{
  "num_hidden_layers": 11,
  "hidden_size": 160,
  "n_experts": 128,
  "experts_per_token": 4,
  "d_expert": 80,
  "d_shared_expert": 0,
  "hidden_act": "gelu",
  "moe_layers": [0, 1, 2, 3, 4, 5, 6, 7, 8, 9, 10],
  "router_score": "sigmoid",
  "normalize_top_k": true,
  "routed_scale": 2.0,
  "balance_loss": 0.0033,
  "balance_bias": false,
  "init_std_router": 0.0219,
  "lr_router": 0.000334,
  "num_attention_heads": 2,
  "num_key_value_heads": 2,
  "head_dim": 64,
  "vocab_size": 8192,
  "norm": "layernorm",
  "norm_place": "pre",
  "norm_eps": 1e-06,
  "positions": "rope",
  "rope_theta": 1180.0,
  "rope_fraction": 0.5,
  "qk_norm": false,
  "attn_scale": 0.125,
  "tie_word_embeddings": false,
  "parallel_block": true,
  "init": "uniform",
  "init_std_qkv": 0.0867,
  "init_std_o": 0.0,
  "init_std_up": 0.0867,
  "init_std_down": 0.0,
  "optimizer": "adamw",
  "learning_rate": 0.00227,
  "lr_mult_o": 1.14,
  "lr_mult_up": 1.23,
  "beta1": 0.9,
  "beta2": 0.99,
  "lr_head": 0.0078,
  "warmup_steps": 230,
  "schedule": "wsd",
  "decay_fraction": 0.695,
  "decay_shape": "linear",
  "final_lr_fraction": 0.0,
  "batch_tokens": 65536,
  "max_seq_len": 512,
  "doc_mask": false,
  "train_tokens": 346100000,
  "max_steps": 5282,
  "dataset": "wikipedia_en"
}
Below are experts of layer 5 (counted from 0) of a mixture-of-experts language model. Rows are named router (the router's row for the expert), down (a neuron's output weights, with its number) and show model dimensions 0-159. Each number is 128 + 32 x the weight over its row's rms, rounded and kept within 0 to 255. Numbers have three digits each.
Before each expert's rows: a language model's description of what the expert responds to. This comes from a sample of Wikipedia text that the model never trained on.

# expert 42
It responds to: Continuation pieces like -ir in Their and f in butterfly, and linking words between, of, during, various, According.
router:150107101166118136154156131140103195134119101150163096155193174121156138121078132076125092106176159142147116063150185124087110131188090114120098110099108141093131191052155127147127144173115103092124138120154141118170111087108126072129126186121127136110149195188129089136131157139142069079100091158174035116113146106145143150114090104109119112056133158138157189103091171152104106106062173161068141117102164132155111142081179136073135129088115092125168122150167129121146139138117176
down4:098139134113150131128094091131116122191164135164124070150096076143076136133093122109154123166110120177039179083182110156133148093167140108194101132159116169089194123094101088098075123123111101124154155102163123131146158100147171157146150109163140109172107150135133140085135120162135189169081115082146160073188075179173086127136179153119072149096132117112103113161081122132136128089104117137111142159138105147078168112182080140112132116144156130184038088100146132132089102166168153
down5:172135111090127078137125175154186149107078145114110077145185095071097146159188153159152183142156064141119114130152117141139100100112163057126104188132146168144176087145114074119140149087112107145118141105150160139080138096168109127124147136193121114120140119099036158068194125151106096214079104089181146149137127133156115103125119138141084101131135117135108117129089088137142161130153149124061161129119066136138139151097127195168092182123128136167142161137135119145107121149037139
down6:148167153077135106136161170142106116120126126122089116150137133167133111148130162172189081044141106122176106095096102127144123061092115107192110113128118131074142137141133214133184136108152140127187127124158137115073099125132118078096113129138084143122102173192099127167150126107118159127139133111201118154080141095154137085160135096105160183115064087066201172129098123167115129176105103180087166152136169091198101152120169097142126112121087128138071094151141129093105062137111143
down7:104164108136103116119123115176107111125122107154124144129112154192163129194142138121224124141075125137101090131126106189091073082100118115104112148134098148143120172159135111095106118190061139136123157105180170144107103130086147156131089190115123160102122146167149064119181131156116095072096148150163077113129078136129108095180136081170103087125157193087151090113113124171143183120130136091069147094133147125105166135106110135158174077108131103141120196132076122196104197122116071
down8:117123126169101155156133145089114130139170059156166084105121113098165126123096128132119128078107084109187107164088178161166170107093118130224115122136084127133171156111136122094125130114203147114159135143124161157086162084109092098171160177092128106084128136146163123094122189147128197048159103130115204122098113128151146099150096150123115117130125134159110094110179095065186134116135148155186117084079164116161069079134139092115106066106195126093133142166098125139126170091148124
down9:135110103072124107084091125180069143109143097152165163097173131141052133138130124125156082165134174125094091139129110090126120112160143160118230149133113101149159110131107154122091091167061161166160166163099157108136091188154101112129126071059110174123133147112168170117115107088150207216122128107133112144089120095120235147160173148138114143112120067108081117173121155149114153098133153102102162140155121136104130136122090186116109163110126103131096140085108076163153103141132109
down10:063107179110149134122102129138102147146044187137151137137063154083134118144086052065138098145115127170082146130083091151117131069121066164173116069138139117155135095128145125105097164111114133096195101145086119064232107133120123144157146073147146112133112115133109168180132132101156111125137158154125147104191129178069172138109107084149135128156098144175089142141147200083114090120117164144169128087173121145125130126124118077128167100140111113157155128145129147167202155102116149
down11:233155153148133153111139103157131153102107082106091116051089108221143131165144113124149131098118122127149140127150149106103153116185144169123103171129119110127171115128080147123136088088166172192139112150157131126098158090121102120104151167140100129106128137087138148163134092129128124160116071126150133061083120121083133171174189107098140060109077171104095144081176163083120148130137071167122116088103135191159095142075139124113101083134160136102107145067118172119210173116139167
down12:102105132120111134122143095109172115135111152078187144205191090128179159113088124150121142152104096151144156191169078149144145194106141177111132150136139204091113136092127135146126132144068135106166085133130159140122144162113182099090165119138149087114151061086116140141115177161148111149080129070178109153068025088128154091079117126132078119090108108162111070133130106127115156177132159156048142183123133105090137110107105104147166183166159168113115087116111117098149137153135127
down13:119104126104128062113155195136099140149221097178104106120136078125133085140146132137157142149119133135142089140113096143094072062154084123149102194130120131083106146100162163081189152141100138128116061102134130095129106094149069167157116163119165145133118111123122150106189117107166109109143115119094121152104121164165113105129086134134101140092136075129099067146168099136142177130131137165115109163154187104210190195183136091204109141132088132161108144082104125088076106122069161
down14:141126130115129122187122157084105120166167142113141093053068093081108110162160116084075156127163131150112153127128138148180132172148132148115125180081097148142120111122146177098139146156171127113128088115164136099098118090137149066152133107143112038160115130118129072150164104155132094130133116158143092103116119141159170131116179049070136169165193127098160121066164104094118128141109119156106119053130190117102148161156076100154118163207134188175068109076106110127149174104165128
down15:098151144103144161105142154160146152098087235102099127149163103139093123092129157153129112064133124111106173100112088180144108145124142150097066117194182180149129103064118104125106128131073139124211100090196124115153122132110131098117119112148120135153169173122126116104154093098076082223099157172129120150154088101177166129114131157087094099091086138116123194112086122141123120161102099158110118153077141101120106184164122123188149149115107140153169050144109140167080157106130125
down16:074127112093070188150080152150098134108119079092142143122107103144119191096186088150124132106133093125146118118073170173117127083161080162150162144120167088175130133122172072068113145102147146143068138091147103090169135150103091180123172120112120108136112123146104141144086163105164129137124146123161051086154100142142119127093132168125140118217113118191084096151098114119190173145175152094170161098051126076141126129137091065134108114133130133109143159207121117183147171113133139
down17:118097098120179170213108088123124084128167148129129094117097135123140114111183113171103140086135123193100158101091144160084176075082095128097087147119152163126079155139164132130091164141112174155118176144191121107138126127080128155094059101133144123128140162121144176148102111085094129118153160184168122169143088100154132113057073149131146134097024127150111182137107121066135133143168119164128107139137176114102071095151177136060154114085182143144149106157150108093140116174167135
down18:141150163127125099105157127095169127162141079078086133138116076148134121171190140177138125112119123127187067132120094132128147141192080092166155114210112172075140100123096102142163185164158103138152184144157087141181107091090089102106176140158120116093122111126196122146148139108114126179080093181154110136108161105098171088138163107088119135153140141108168124118136131107119150050107119170132112171111134123112169127064079142116129102108147108085052091057120121121065179169138162
down19:158083158172126099131128177093138114149100111154114143096106148166162154113134104138194192191060152136088169071184170153128156132103108141123138155176118137105100120169073093121175145157107109081133140144158224121163103147119133150105160119110125116123047065165159132175069139114169106187146164112118110135142108110120081095093145148145118121117083094086109125170092090193108116062083137138127176171163121155078118120128142136059126107081098147115112145122098141175082142147145108
down20:101108106114160136187139171153063120084151090126102118101086063173136156100098111165115099159150067195143143138092118101130136115109140185118050142178122120126151126101080096186136138099142158155077093094144107110153133127147116135150128161176115089102155124152094131129107114170165122116119145090162091148056158105103094134097138116130148104142157073127149135147150115108175178171107154119115179153119094117148182131127133155101051138119069117162139090116162135232157062189127194
down21:114093123163130171111100153081146123115143172051129115160085126141112162140123103135105112167133115101086118093161155111109201068064138096123157140119096098164098188099174093146139144120082079130152138162087142094155120154135128130148167099133117193135086092128175107151180123122139224132153092164102067136138123153132216124059141119091076154088121104124079096118099136118127124118161150134115190147220116123157150124131127123112062097133144190092111120178128140129093111178151107
down22:118109172083134114092148096126159112089153192109133160084105068115111098156143139142098101107139117217114115100125124113183125142133121066117124068128155170085084128031120177141142196143145168171168162080167070155136151115127133098161148113143160121096117090096092139125180179122111084079097127120101140156154120141219152131130138135101146147175114158115147117163132129103120103172140121146096100123124139078128097212166161119131082158110142080191131087126113137120105183083073108
down23:195117105121105081073139125184112123121089138083049148166186139086106169160160100154141130120132136144092111065136125054119142148181098078165201091108158140136116155156134103112113101156081162199093145167130134127177071139117092143149142141088167116088181166109118134132108107149173154154137093111107155188110146111117118149163087127132089165166166153095166119156117118091110083103067155106103161128126083104161126146122181070144143143131093109145161136195096103115187129098070124
down24:186100085122107141142151107107149154193053105121115110080154098124148132123127112081142106125120130149152062118087123105176108142122145104142137126052101133050089144071150123162106065139056113137125148109142054103142163166203152133175090181123095130123154136167177128114130142112133100180145118139077144161208157150103136147148177140173156129217116095161150155158113107101074170121138102105147118096138095142104137119136087161089145090139177079149095065143149144132138167117140145
down25:073155151192147139098146125131165178120144137118115098134103105111124094111125121099149158156196152116164101131148115076105072121125128113106119075129062109111182131183176088188099096119057144104143119150104112136109155159081111109081100082103149153140093156179146103118085116175106157115169104156113169089126162156136144161131163156110096138134106144109120149059117188077073112118131135108159105090122151129169153156134126146171199067104185080139226166155157145077078118154135110
down26:085187117154158118130111143134097154153132135112043135138176079127085090145068161163092160010060127117179088101136135077170123085096146155091175132147128138093123171107111145060148194135098177091110095110176147115145126135128099134184108109147113114132105112129070153128162138133130137104152178112132144128163131128144090162170114117117099125114149125116191131144106086114149127191077097126174104141139120070172160187142127096130188139115141167160162142100194137124088117081126095
down27:117125113117096125130139194180156115200095133098074131135076152178142115129089202157096116082120135126123138125138125158177112184123128133115135105168131100132165048132039109168143096130151172095127138148145110098092170137152132149138153169138082108196071075174132129170074072176163139183163172124137150102115090159150115116133112117117114137155144103118188084095178128190146133101147088123122096164122090154124183125091153163149072132124038103098108127078103137136123106111111110
down28:107121107195150072135094125180127102181104098139103101106112104140098100120153128088116094102103129115166068113096176221156101057125099156127089142111070122087136095140111097137107099118057137205129109115086139157138164129186136119119141150173137107099113156164114137172171163107128105131197162136116101113089118197105125131100157148119127103168104115112151143136078074118167160152153109157163059115137133078159185201111133145164139055108132141174128143127143176168166090165112111
down29:125064128143190157121162154084113083061131199210077143148087110123133146134127120083078127126167127170116145085102134136083163193128103058066093130124148127140080179139173146118131129111123135137159179121148143126125128122120147164156117162148110126101078125107148081171173125120076191060109144156075117086141128114105067088105167137130137111140198169077113093140148146074127181123173158141134197103175160099156114108084104069110120138178114153150126129142127156127149102136123107
down30:096138082122115175050085165114099112148157145171138137137070138100148115140063119068168165145174087157078154145167151130166182126075160164181105104112141081113112141132126105099109175125120121094211124112136097178141094177138103042114085078152114109158171139099148120120145095131089118135154096163088145137141125182180158132080109137110185170125145092153139129137148149112141104127111115099110152148140094157101057118167164131159081160089057136135166158144139109102096089191159103

# expert 5
It responds to: Final or middle pieces of proper names, mostly places, such as Or-land-o, Ar-ena, Carolina, Arizona, Chicago, plus table digits.
router:098114115156032076081173131104175146133120122122150121110139085158142174115116142147118121100169138138135164098142129121093101186133171083119124141093118107131078145134096105169083140147153108122137160175151164158129125063154174189140132135111188114160137140129081135116173183117085110071092113139162117155112107138090078149125175173136156141147203154204144176154137209160169142065112112107107090138101139154123067119095137131120133127070105152168182168137152071085113120103099184
down7:105123163129158125157124136101064106133166099150089151128126186105158108108188159091065128066079132130115138117113166097133127144139157134147130094169103109146091095138145149141076070102093107154161081128158087203161128127167160054152130167112144111125159125130120172085152147138108091102187133168169114139107155093161148171077133115144197084075080139136126166139133142070151083139075088158136176078178055146126124095129120166168141084126138073129118084154094193126104127170137164
down8:153134145167120147152105174157156102144180123170194070150173111182098176098126096110093194144093162174082119072084103122160124164148194076120162134113103135172182142112099158090136107167077141104158138179136139128102118119124154175121152137101153150149149058091138106158097093122105120146135125146150113125151109158150134162136070125121137162093089134087081147130076183138136137056059081099135150146076142140095117175129131114040175158152099108136155144113159128113088141113113051
down9:100108096116080122138132089130112083155136134152092144129041135154178162134144105064133142108158161105158112126191101113121108105198152181173158071147084121133124103096136152166106160118148122107143080137135176138116095150133102124116107073113121196086137152171096147145150151141097140141065118110159168229138118126117118151129164118178068095091087139136103090107186095102074132133169122038099141112150119087088069182146104125129157153143182161124172119188119131138153165163112112
down10:156137163089135149105143135115205126126153144100107074116052137106132108168162148155145134097069089139174118151131157126120160100131128095091174162160198079117118100136112073109120139117131077179104109121141107156160141097141106155167166173082092125136073146086125129132125066131113118143189067134138175122135167091121188140135101110123144169125074061205061068143135116150101134171133109159074107129128082088157145156170186121127076119151116160164098122155115203095106119146151160
down11:154098167135128187202147142107146156188122152178102157112135095142037115057097062115164098119087153116144147089097109150089160128155177098109222110139109115135142125171153096107149130108106157092171073155139151098125141118135166165154139117117186138103131121128176159166142123135139134124098154119152152144123080109157098127171101110147125098128144126105081150126090141086101146105105083054125177109116096073058098194156109079090183156144102092203178136116104117145138133103145152
down12:158141165139149079090047102139065114100154080102165120104102092112079124071165160070131163159121093148127110138105098110077171063141071155125138191121148130133108190082170094138101112163145151141120141121085111181131121088130148139135156133138133139177136065110132129160177134067093072101176130138159124192144117158107152149079045135124119093173173093084160086088135129141194125133113153164168161150180151107144131140108163179133155133126147105111093095094146178142108137121136178
down13:161120173104150032155139150101110203127077115154128151196157144162127108099186101197141119163076164153076113071136136135104111126104111178120140079134074105102102054151085102142103127138182134096121160148153145110190137082110138140164105157140066135154147147075155085079098120159097186174145150124108105137161110082100103090123122157139092098089089133152094082089136110135166089095130135125156197129134142140114151123112131105181133175168128113145154169147139127201107080139127126
down14:096148162113146132095152101121131156082052063120191099113083100146096129167131149182199134138076169142101154138101192101160138112121156092138121138085170094103124103106068111137155154105172111130100087179151142141059105123114127154118133129129156065141106133101153171106125063166112161072128105083131130121129125112189123131201180100163097160153156098215103071116162096136127161179129125150130094101136139130102098182105159112147126092092118069148087154148189124180126153138125107
down15:159106146118175101182150174141188116176159099132199098169081132125093077150154110093126186109098105103169129136138073129219098088134135113128129183161127109122152122143138107137128103100140168121113149108096140172170097116114104141120136106151151112124060152118145156108161118116159192190134114070061124132139105079187129154090149105193092193121137125110144169115124062115050111118061097114167141135122137112139145149088092074139101171123118141131134194122101127130130153064081108
down16:096187106121143098155110187220164117095127081145133147110112106116123132124103039130167111154101135154152152117176127101071148136150131077071127156093081152128143132138151074160128135164103095197145129176131127148080121119169149103133124190126099181178134148135109174180101156118153150163153163111138103172145091062150122116110137060128080135112110131070095145130152113135068169111103082161094159154148134102107156166081117108152099124121137123112200052106165086102146177148089130
down17:091132148101118161101156118148079135132165137185128113082216133125122109103187148143046160125162128133169164080151111108158137088126098148080066129135163136094109128162138139122159128057167126137110190178134122139088171150079160130124180120122164103128149136189137132031113157128112195073122156096165130131123181096138143123131106115192144144110074175119068133149142132112127116129146109149134135142090042131137084082098106158092138105105155167133122096171142111116120180107105053
down18:161184110169172145204112148137086171102122125029097179081153127101095118149134140067126118179156177142152119140108141103179108098131120112136117105132082155193110097152116117093137106131117112121112132130114125206137116127128103133115123096173132147133093161116145105161112095078129088199166127175147186182144117154111090129179163088150073182159110137086109101193179050153184101121155118161117100118145130084122080148130089093098076112135190169130120117122113098116114131096089156
down19:102191110112187071123091069131129141070164198084103128137172085139094149114177066168169119082125102123154170157208119119097140092112125127122086136128124103123072156118154161124095145172109174075137082093126153129155080135133138082120086148126178144083131108167154110101108211169169116116186140131086110170127161081163073140145161125112122184151159088124160141129150128137095143074093143101138124139109171110158137143140118132185112042153128165090157104126112113114092132164128087
down20:167140086106140077138132133107143188084147109108118144065150101149144118199218088202160157148144115103154082117142142098096107142142104101105195137112154170152131161130175101086132181142115084128038088180146126125109126083119126136137128147141149180119094150123089089146134153064127141159076120115103124150139163098166121111124131096088201187210100117137116067115070106152113125096110112108094124075119206142118095095127129139150133121174078166143162133109091124149163103125131151
down21:095188153102120057069135128071118101134071179153155167096124163127161149131121064220120167136103089186122133144113130118094105065104115083081165156149092131096120168139166111131153109110075122105108115098169157072120093122154180174084137108134171166124138134113053120072166166114106133129198139139095099151055158089174160137150162153093148126119115117134116167171134126096108132116115142105098161119120121100144098186168147145146130137095114151199125136170079148107079162154121131
down22:086100079135131103073129119152089174138118142127196161102101129092162178112143180123119160103104105134096092166120135130161133093174131080131124130196115093143067161109145149143075120119135108153111073103102118126122164180071161113154128104081122111101150166109166159145143106122137100116128132175143112191183166092171127195075171185109181131156170186121063044104100119157170114095181125209133091127090123099152109112139121118137177111181101124146121145133088105157144111102096092
down23:160157044171161129111132159112171106136099121157111090171153119108110089104116113171140155111082087150173148111190133161038134141101171137133170171133151043111121104143157135156141155114156218160083113119114093072158123127079087141158146155102135126130131115114152140137103106141157134216182077096175116083098118082152127107181094093145168110150125148062086128071116140151171097147199171073113135161160156163109182127114143118120097111108115142131107098091123114116166139128118112
down24:101107126131168125089168114184157101124068092165145143144148174113153154117151144135167149099124157138107156052140149205154113137148158161160140112157096086129120065082082137170123144037153166125165088174098098091126097111122143096101073154061085125144129116137163186154081173119159181141105147073111103100111154164160140162141081149112148097114109100092155174135138146127153079126121152111143136134128044149097201138131173115113112169118088064120132128176113072131174103094116128
down25:124070154084123118070076083136122083129142082121161119073102130214127153077155089139116041128158126190154141100125129171148117137117073137101129205205107122110095085140066154101187117204113139129057138113113168145118167111164143181127141113121167166083109134131108116132148098131143170145066186104088146117099155109119164136155125143176132064132132134128121096155149157145073167115190115117158173087175105084101167115135107118135128158133084142142125128102105146123162134163140120
down26:091158147099124087094124161147184082194108156134187123154157113123121073090124101163143132137126111134188116143155133148065116158070072139077123116109126089091094184111179141103141170092153189135096145147172110116118132142188129138153070114130116055190132152115181145200121129108115103086142089131052136142135132177083107097151138115112148101190111175076127154134125126109199103137036169130125121128155134100149120132116107134095112115167127138164134134080168162119141170079133083
down27:103109151127136125173104094125068143138116166109154149086125139100123109107119131127102102145062203158110140123141145112166146125120155100177133111117173097094122065144123108110126121147086185120136138175097100134131082152113098110117142121109195129178150147161160183138179072056105084192050135165164127109118129170157192133135134179123151155109117093117136131108137122098096162189132081125143089192059082205145079073149121145135181125116128092058102168160109141156116075111132121
down28:153054106150119105182138072141096133205162153114090172098136116131072118128068100159105082107073087082152118145113079087204096170097183130127144083066095136113156189140162141076122080144146133104153163074116141205106173164145111118109130108107150168135148116173180130098119131121127098106154190175162141137093132082142132096144143126079129115110151136125172163140175193132158167137157117118118119117092159145105127159091113124103121115147126183103082065128092165154145086094127150
down29:118136135117070099137145108156158151152082075113173192166066087185150175123149147076114177093078109091117181107212060122149177138177184140119085122125136095127127104119087132117114105119136112123166149153191150131170120156173128071118109129087160116085131140184149149120128119077166139195099155134097090158138124150137125127096091118126097139103065122104159179085161076136074154131121100206127171168158134128119100081099120137157143138119132150110136111109181132150131134097064079
down30:084168126118064149140161137104116159131150145157151121117140082152094095159158053134147099115154101160159090121128088140172150129082151146138111166153125148146154153095160126105117089091141122176163140169115108083105141145185151131153076137099088144124157170121086111161111117119165128141171215177168130178141065054189073124174141103142147100151123149094066135174131140116226168118101119077143128112105134111104149109116090138102040118101137080140112102166106044140115099135134151
down31:152151128141111148079097100082090118128138072054095189147054197128117152100212137120134149141110181158155162102143174057104065179107173134141073119107138140127128079156125140098152136114144097068106150138093121075089089147210114183080147139170175178109078158110097073100127121072123114180107134108146177170124177125134121109128098104149166122106127137136143152123119129151156147161128167131117148120086117100135146135166128127089166185116120166160084128150114120132081083167113117
down32:120057157122136158105078119174164115171175085133062156129125099141137127154161057120126103152110137107125093182118151152175198135074121127155119094139164179122137120122133167123076111142049076112157153119125132130131094136090200096148172070140138065114128104121121150091103160141110088121108090083182160084125109139083162063147101130088213133136157122096154157108089120117117160154117157128117089162110165091142127121138093156101129190114191113100188111161129118166188154117092138
down33:076047088155096147168146165139096157139116175134129136175113116184187125108168129095078111131096141113101155106186073069148145094117122129197123128138100065172130085102075171143165054167228092108109083123158162131183125096119108135148098179091112104140166180132173122173156142125122121117147141114058074090161131108099097118145137117079123071111161138139145089095119135185119075118108110125107107134175140104137136131174115168162140136132154136101112119112102165145123191148129141

# expert 52
It responds to: Compass words and opening parentheses in geography and infoboxes, such as North, southeast of, km (mi), and ( before figures.
router:141141109141092171169138145145191109137144102112108133108127061138177104131100133087090115165179117133110191113203138133154164124176146062126107135095161126145123199100138126127096129120172082064110118135158152102116127124152126123099121120120146075171135125089155126108152216091120102094112099144190153081075098133129129145077177144153059150145114138180153169080116169201161170076105115156107118060159171154103158106111158118126116114125089130092136153158162115079096096072082169
down0:178135093094096116130123087157112112136127151185158140126139140197150171114212094090121083141142184139147166149130122109093149118119081084067107067128175093185181089121106096109167104143121165159098136136131081135117128062153126106049116140176114164155196102152120128176118102153074131128130140095116114099108112130142130147096159120136181157119120125175123090171150081123191152128097229153152151113110104113082120154074103162170109121082089135146168155056141138101121120114093110
down1:106116124154149083070098094091135127133158140093149125157117138161064123126120172099046129165119195120128093154070150109109109170166132160087128088154100138121140098118112084164098136092091157074148123102086107157155178163084139170155097124139195092113135169078154155107108141158155116167121154150109106109163109208116111140152078064117124117145161098153072081118148143114129171186191147148199135138117109146108109146122111178080200107160134127120145100084140165090105173063159135
down2:129105126072103139153137113157122110091123136099143163071155172134158113171142080157131103185123106091082107153182128096212124091166143103064113113137086138111117136114098179138170086173067128151120114060115119150130140153102138152117153159137149103160079132109131118120206131080107147135112112150129116107156086102141154049135148091130091192102105177162152154132153120105158173171095121212163120115137145194084153157110133191094106114135157081128129179066171135125067115125098084
down3:116113124088075147132129140164057140192128202121115127147078133127133127119155117149149131099120067151046166120102146134145157193095148153106136131100146112123068064116083141112125089064108165111124137126144196188095134113165182142071127100161097089123131169128071103132146136078144090188131133119172169082118137089166128106147139135096177111076107112157198132097133095160078158162118139132109134163103141188165070085131141106123133118151170162122151089163109160158161187102136091
down4:127136153166091179091118077172107133116155151118138116139117114070137166183186115119110111117141160182150132138089094110140191152137111074082135130104156167162104106108160127109142090139129107138128092118089144116118161075106119188177054079142120130124084081151123128142138105134143135243116157150100075077098080068151132147137162146191148113119158147156064071109138139094177118137109193124126151116090123131127145173131080152107166111130127118118123170110018158175115121131090127
down5:138091150139146098122126117082093100102131117116101142104088151173117108113128182110152134064088153089063161116142094174119100117123133113121114134112147177149117113128083171141155133062139108134144121172125099084163112164137094186159159182181167109133109180101129166139111131155070106208115120136104171169146163224089141168197154119217129125048130090160124119094106166174101079114141135133133079121110139100146143139091146143070094179149063158079132128089118109096123121149140130
down6:088186102151124130133187118107091192111119097150157061112167127083136096106075042093098153154097118106146146143160137090136186161140091129108177164186112059175156118157179153127117156111094118144127172125116081136135116088145112152100161125114095149176128112145136110137173076108101146085134090123089086096140137121111108125197124188136118113131146163221122113105111144115072114090127177155146127155127152108137136128148074180108187091144125144095129184148081078102152177161164086
down7:143193145103119163133153076170165104182123163104153121103134120165088161083152101163145128098071215062122146132216099136136168121163177102133100136159121065156116115131098105138127127090116130189140109099157117129073092172099117140142142180115157154157095133046131150116140094143090094126121121160125133095161145128132125105175141117136173103108118158118204103193103104126131141130111167223146152099080157149162122104155102152073112119114083137140075144090065129062117114128119114
down8:121134131153186169089128142114140112121112155135093142162148156134094119107161185102112134168125097096110120090149157172132126113116090084145078183111169191185091150143160080150114139121125115139061160098172117165141094046120132132162066140143146082162175093132128190158138187118121082111183095105223144126160132126080116123124098067131175098163139116067129107127145100126132117135074192139108107164147122103085133119151171077115107093148183129098131132153166152148160167059096093
down9:114096103127139128130170149110169141161111074090150099092109159078078134175106140152097095136128119113101074092128145133143158165131155093103054154169193119109140113196135105141135183125097107120171081123142120137127117136123155131106157093124106118141066153159075122130119150134139194150124081123159147139125093152153085155080129138139231161111156157197144089216150135136149190117184085105084086129132129200103120142097120105118133123158159082068166156172160116073106117081108095
down10:108179139079140071067197121070076163092116133130105135140145097141126154150170101115092117116184146121117114130123080183124147131091124180148118066065177134120116116149106162061162146126136079160134168071149085117125121117151165125132181128152126116136146128134127131107099101154110128052090172128066110214077113111116130130159115142167070132144171096170151153147149135170123152087103147115150102092127135185073084138132136169124100127097088117103078178163139149199154098102165176
down11:106163154146132132069135136090148102062178103154119182155065116140144129092136150135147144115157141072112112047193172082120114118082096165137138123134150105141180107147169125074145152127169111116100129140113119093202126107163116099076087148194102131080128075118111141127160135116085089088145165130084112150164117163162140123123113175150122122144192166128131084061109182103121138153089113090159145163155149100086097083146111073136133109178109110146140120098186087119186129178183189
down12:099097150190150068171164109199122105089142127145174068140164088121115141125130108159097118131122112147129130147114159135108130213111099103158130194100143211130135101161137082116180106132140116159119125121143098156045158138152107095127120120130152121118077104081134159063053137118191153217173098119118169096154129109180070115112160118112173102130148099129177101149132049132143105115094100145145138173111126159157082155073132190128145144118148136138128154136084111118142123113061106
down13:101074110169114172119102160134103146123151098114131150136101148143138155191165144150096152076170046147071073147111063151164074140107099168120108165097142165156113083072133152149145094165119135080155118162129162147191153114126131105136116045160106132149138133154154121075134140089175167165173138139243147132149134145076150105048158124126083142114124103153126145128151077129079122136136147136094096109122073124132117161132216169097112157155136098149096133106104139105156093149096113
down14:177150095083130132124093127149069124106120125070147120174152186153138173163124156115187090131123126125168215128135143178082120089080168145144128060203047116121147087082060084132152133152115130190108097069116070112143112185163161135169155086095143159098050119125161150133122115148092181129104155120168154151142137136159112158130123099163111135098127106138113168095154202078113129089124103096080125157141149117096107190123128089153089152125081134116104134123134154120110115160140148
down15:156103136146119093105084123124120093134173112150143099175155142116147182140133118122141173153149160179114151146090129107093126088108142148134179156118052114102060157099094084130162162161072150133105197133054063140137066121077119159139122116125121148122180120110126194107140052125151176147145090144127095132113142099175097149159130136126183089086112129067149076143110105129132075144122123069116113165103117134153132183101135112174153218118136113165138080153099179060103163148177130
down16:152083114106115132121102093088093184069127100115097131164117097136167117105168131159239139140126097112113164136069102113125174090216136119128115113108128147101121151132182135157144042114138104132126162192124128133131161064129187143125108111125184162136134104085205113182148138135173080155089126116122082173126095140147142069155099155181137162094100201164160086118153128097108102153090131112136141110125131099149079097123125154121115165128152160152112099124079095135071164112074089
down17:140092124175115101175162145118103112160136159098130191096121170132134103111164112135134147136075118206150114186183150210170128132086145099084139104125172160087075134127086120140125134100122147130084088080090089180118134093143170182092099143100104130157122163103115103191108156124088117097114151144187139137129128128154179143183119133168080092131122184132135117093112125121087134118108107109113049125071146139094111077129098044136117149156134085100222098116154153090166175113138149
down18:128111141153131086143167198122084119120131107132093091139114144136110112095121134058168112175153137084118151118160114165119132161125104130156068202108165136176188127138147131088103143115118128154140106094089109134137079123187064119111159202103056121091098112169126151168122175144074147185125127114083139122124129127138173105137100141154168146061103184127075074172117071195140149149153127129144137160075144164180122108171158132082141067119141143150149138081142079145117081084095075
down19:081091142115154150127125126126146163107138125151094079106137086177120135134121144124148093119105086174063108110111085117155169142133162166083140038123136231157124144092152146046112199143113080100152137045119160129132091145115169133130066150141083151150110121155150139083108169113139107078145211084085115139145161124165101125102105146144113063128179101189123149101104118159091166138148125121141100080135150124133130153143137182122143160179137128160111090139096153161103095110204102
down20:117083119099129121105170175126127099142151079088093133151137097139132127107094161174099110121133157127066113102085166129133145158092145146192198145115152120075145138164125172142130127114099124191147073089149080139169055125149112087155118141153165147050158097116125116181105152104174137181072185150106127094066126089108119132178088069103132108141193132153165117083138148172167166149121163161155115143091162072114144077121138113142152151143137070132169135057100165095127143092128073
down21:156163118176146128123126082097113120115093139141166097115064153140046159119101088167134136169115097152148071093085141076136151130080074135138127160163178089120101105102128118136098108136127088120136130167118137079123101064117135190095104191129171120173127078130103126178106141145099109151083137130085140136112141098073196198106124165153174057149133145103180117142126144148117070090192128140095158129124153143123158165119141146136137120153099067174132194136097189162183189157109107
down22:142160181085144206106107157150101046148123126134123129094121113171062153142120179133130185137137081097152134082123148135142154131128135123114101096174093098134103075132068167087162142111122081105123146097149129185121117161156123147113155156141047123140111082074118136071162142070143156174136164119135163084136130118146137150132141077113104127152031150150180155086146143204096109123135098158152191148096109190171188099116171147124137124181103118111059109141124098135137123138143090
down23:126122114150136083128135120113166114114168092070128061126136159127118116174156094117109087137133168163106133125087194143118166132109082108166028177074142127124125101067153135151146129121118092117167087090123124121127149176176181132151160153080163113080096103114102089142143162121137138200117185143118132142149167061088105152122162159048148117177115147123155127079187110131089131108128109197144139161143113135160149192146118070114169153108090085065125153090055136094143144145131148
down24:155110160076182135139139112049195114134138203169135098112120136101197096158135122126185160138129131112128118096161194130115195099111106103122070161113127100134134138135169121154094070161110182122139144148113047091110126149137098108122105180120111110056103108113082154170135153118207151189113144114153143141123097064186115152094150099102112128145144114127146083156095075143164146151113159168126095096165138125112136190131092087152157128106130172093153169083094126109053116141107095
down25:122092150116114124110097098155084185119106175145169155176156141079117181120133118093167096128121127072160091177170071124157179078135101116106107126083137095156197109107106156138094123128116102136097171096118116092115087088154101155113113167078130156128111134122110168189118179110220154095122100138093127096121137169083022128152136134108166154148181158138121147072113138093137143161118144129079173072119156142136084070155167168117186156130133162126107080156143148128131168112182086
down26:103074135066172140106126139107149199165161168138142129096118069103080142164138126138179115113135111165143108178098115153098137120087124126065154176143113089130119166136111144167101126144180095146059115110169099154096108083077165129114149182184102143144121110058130167160186078120111126084106097132205125074109120130160124120150105146103166176093165113097043089115111159155134099111076189114114201096162127133154085133125091122149147130136108158168130166090092155098167145146159114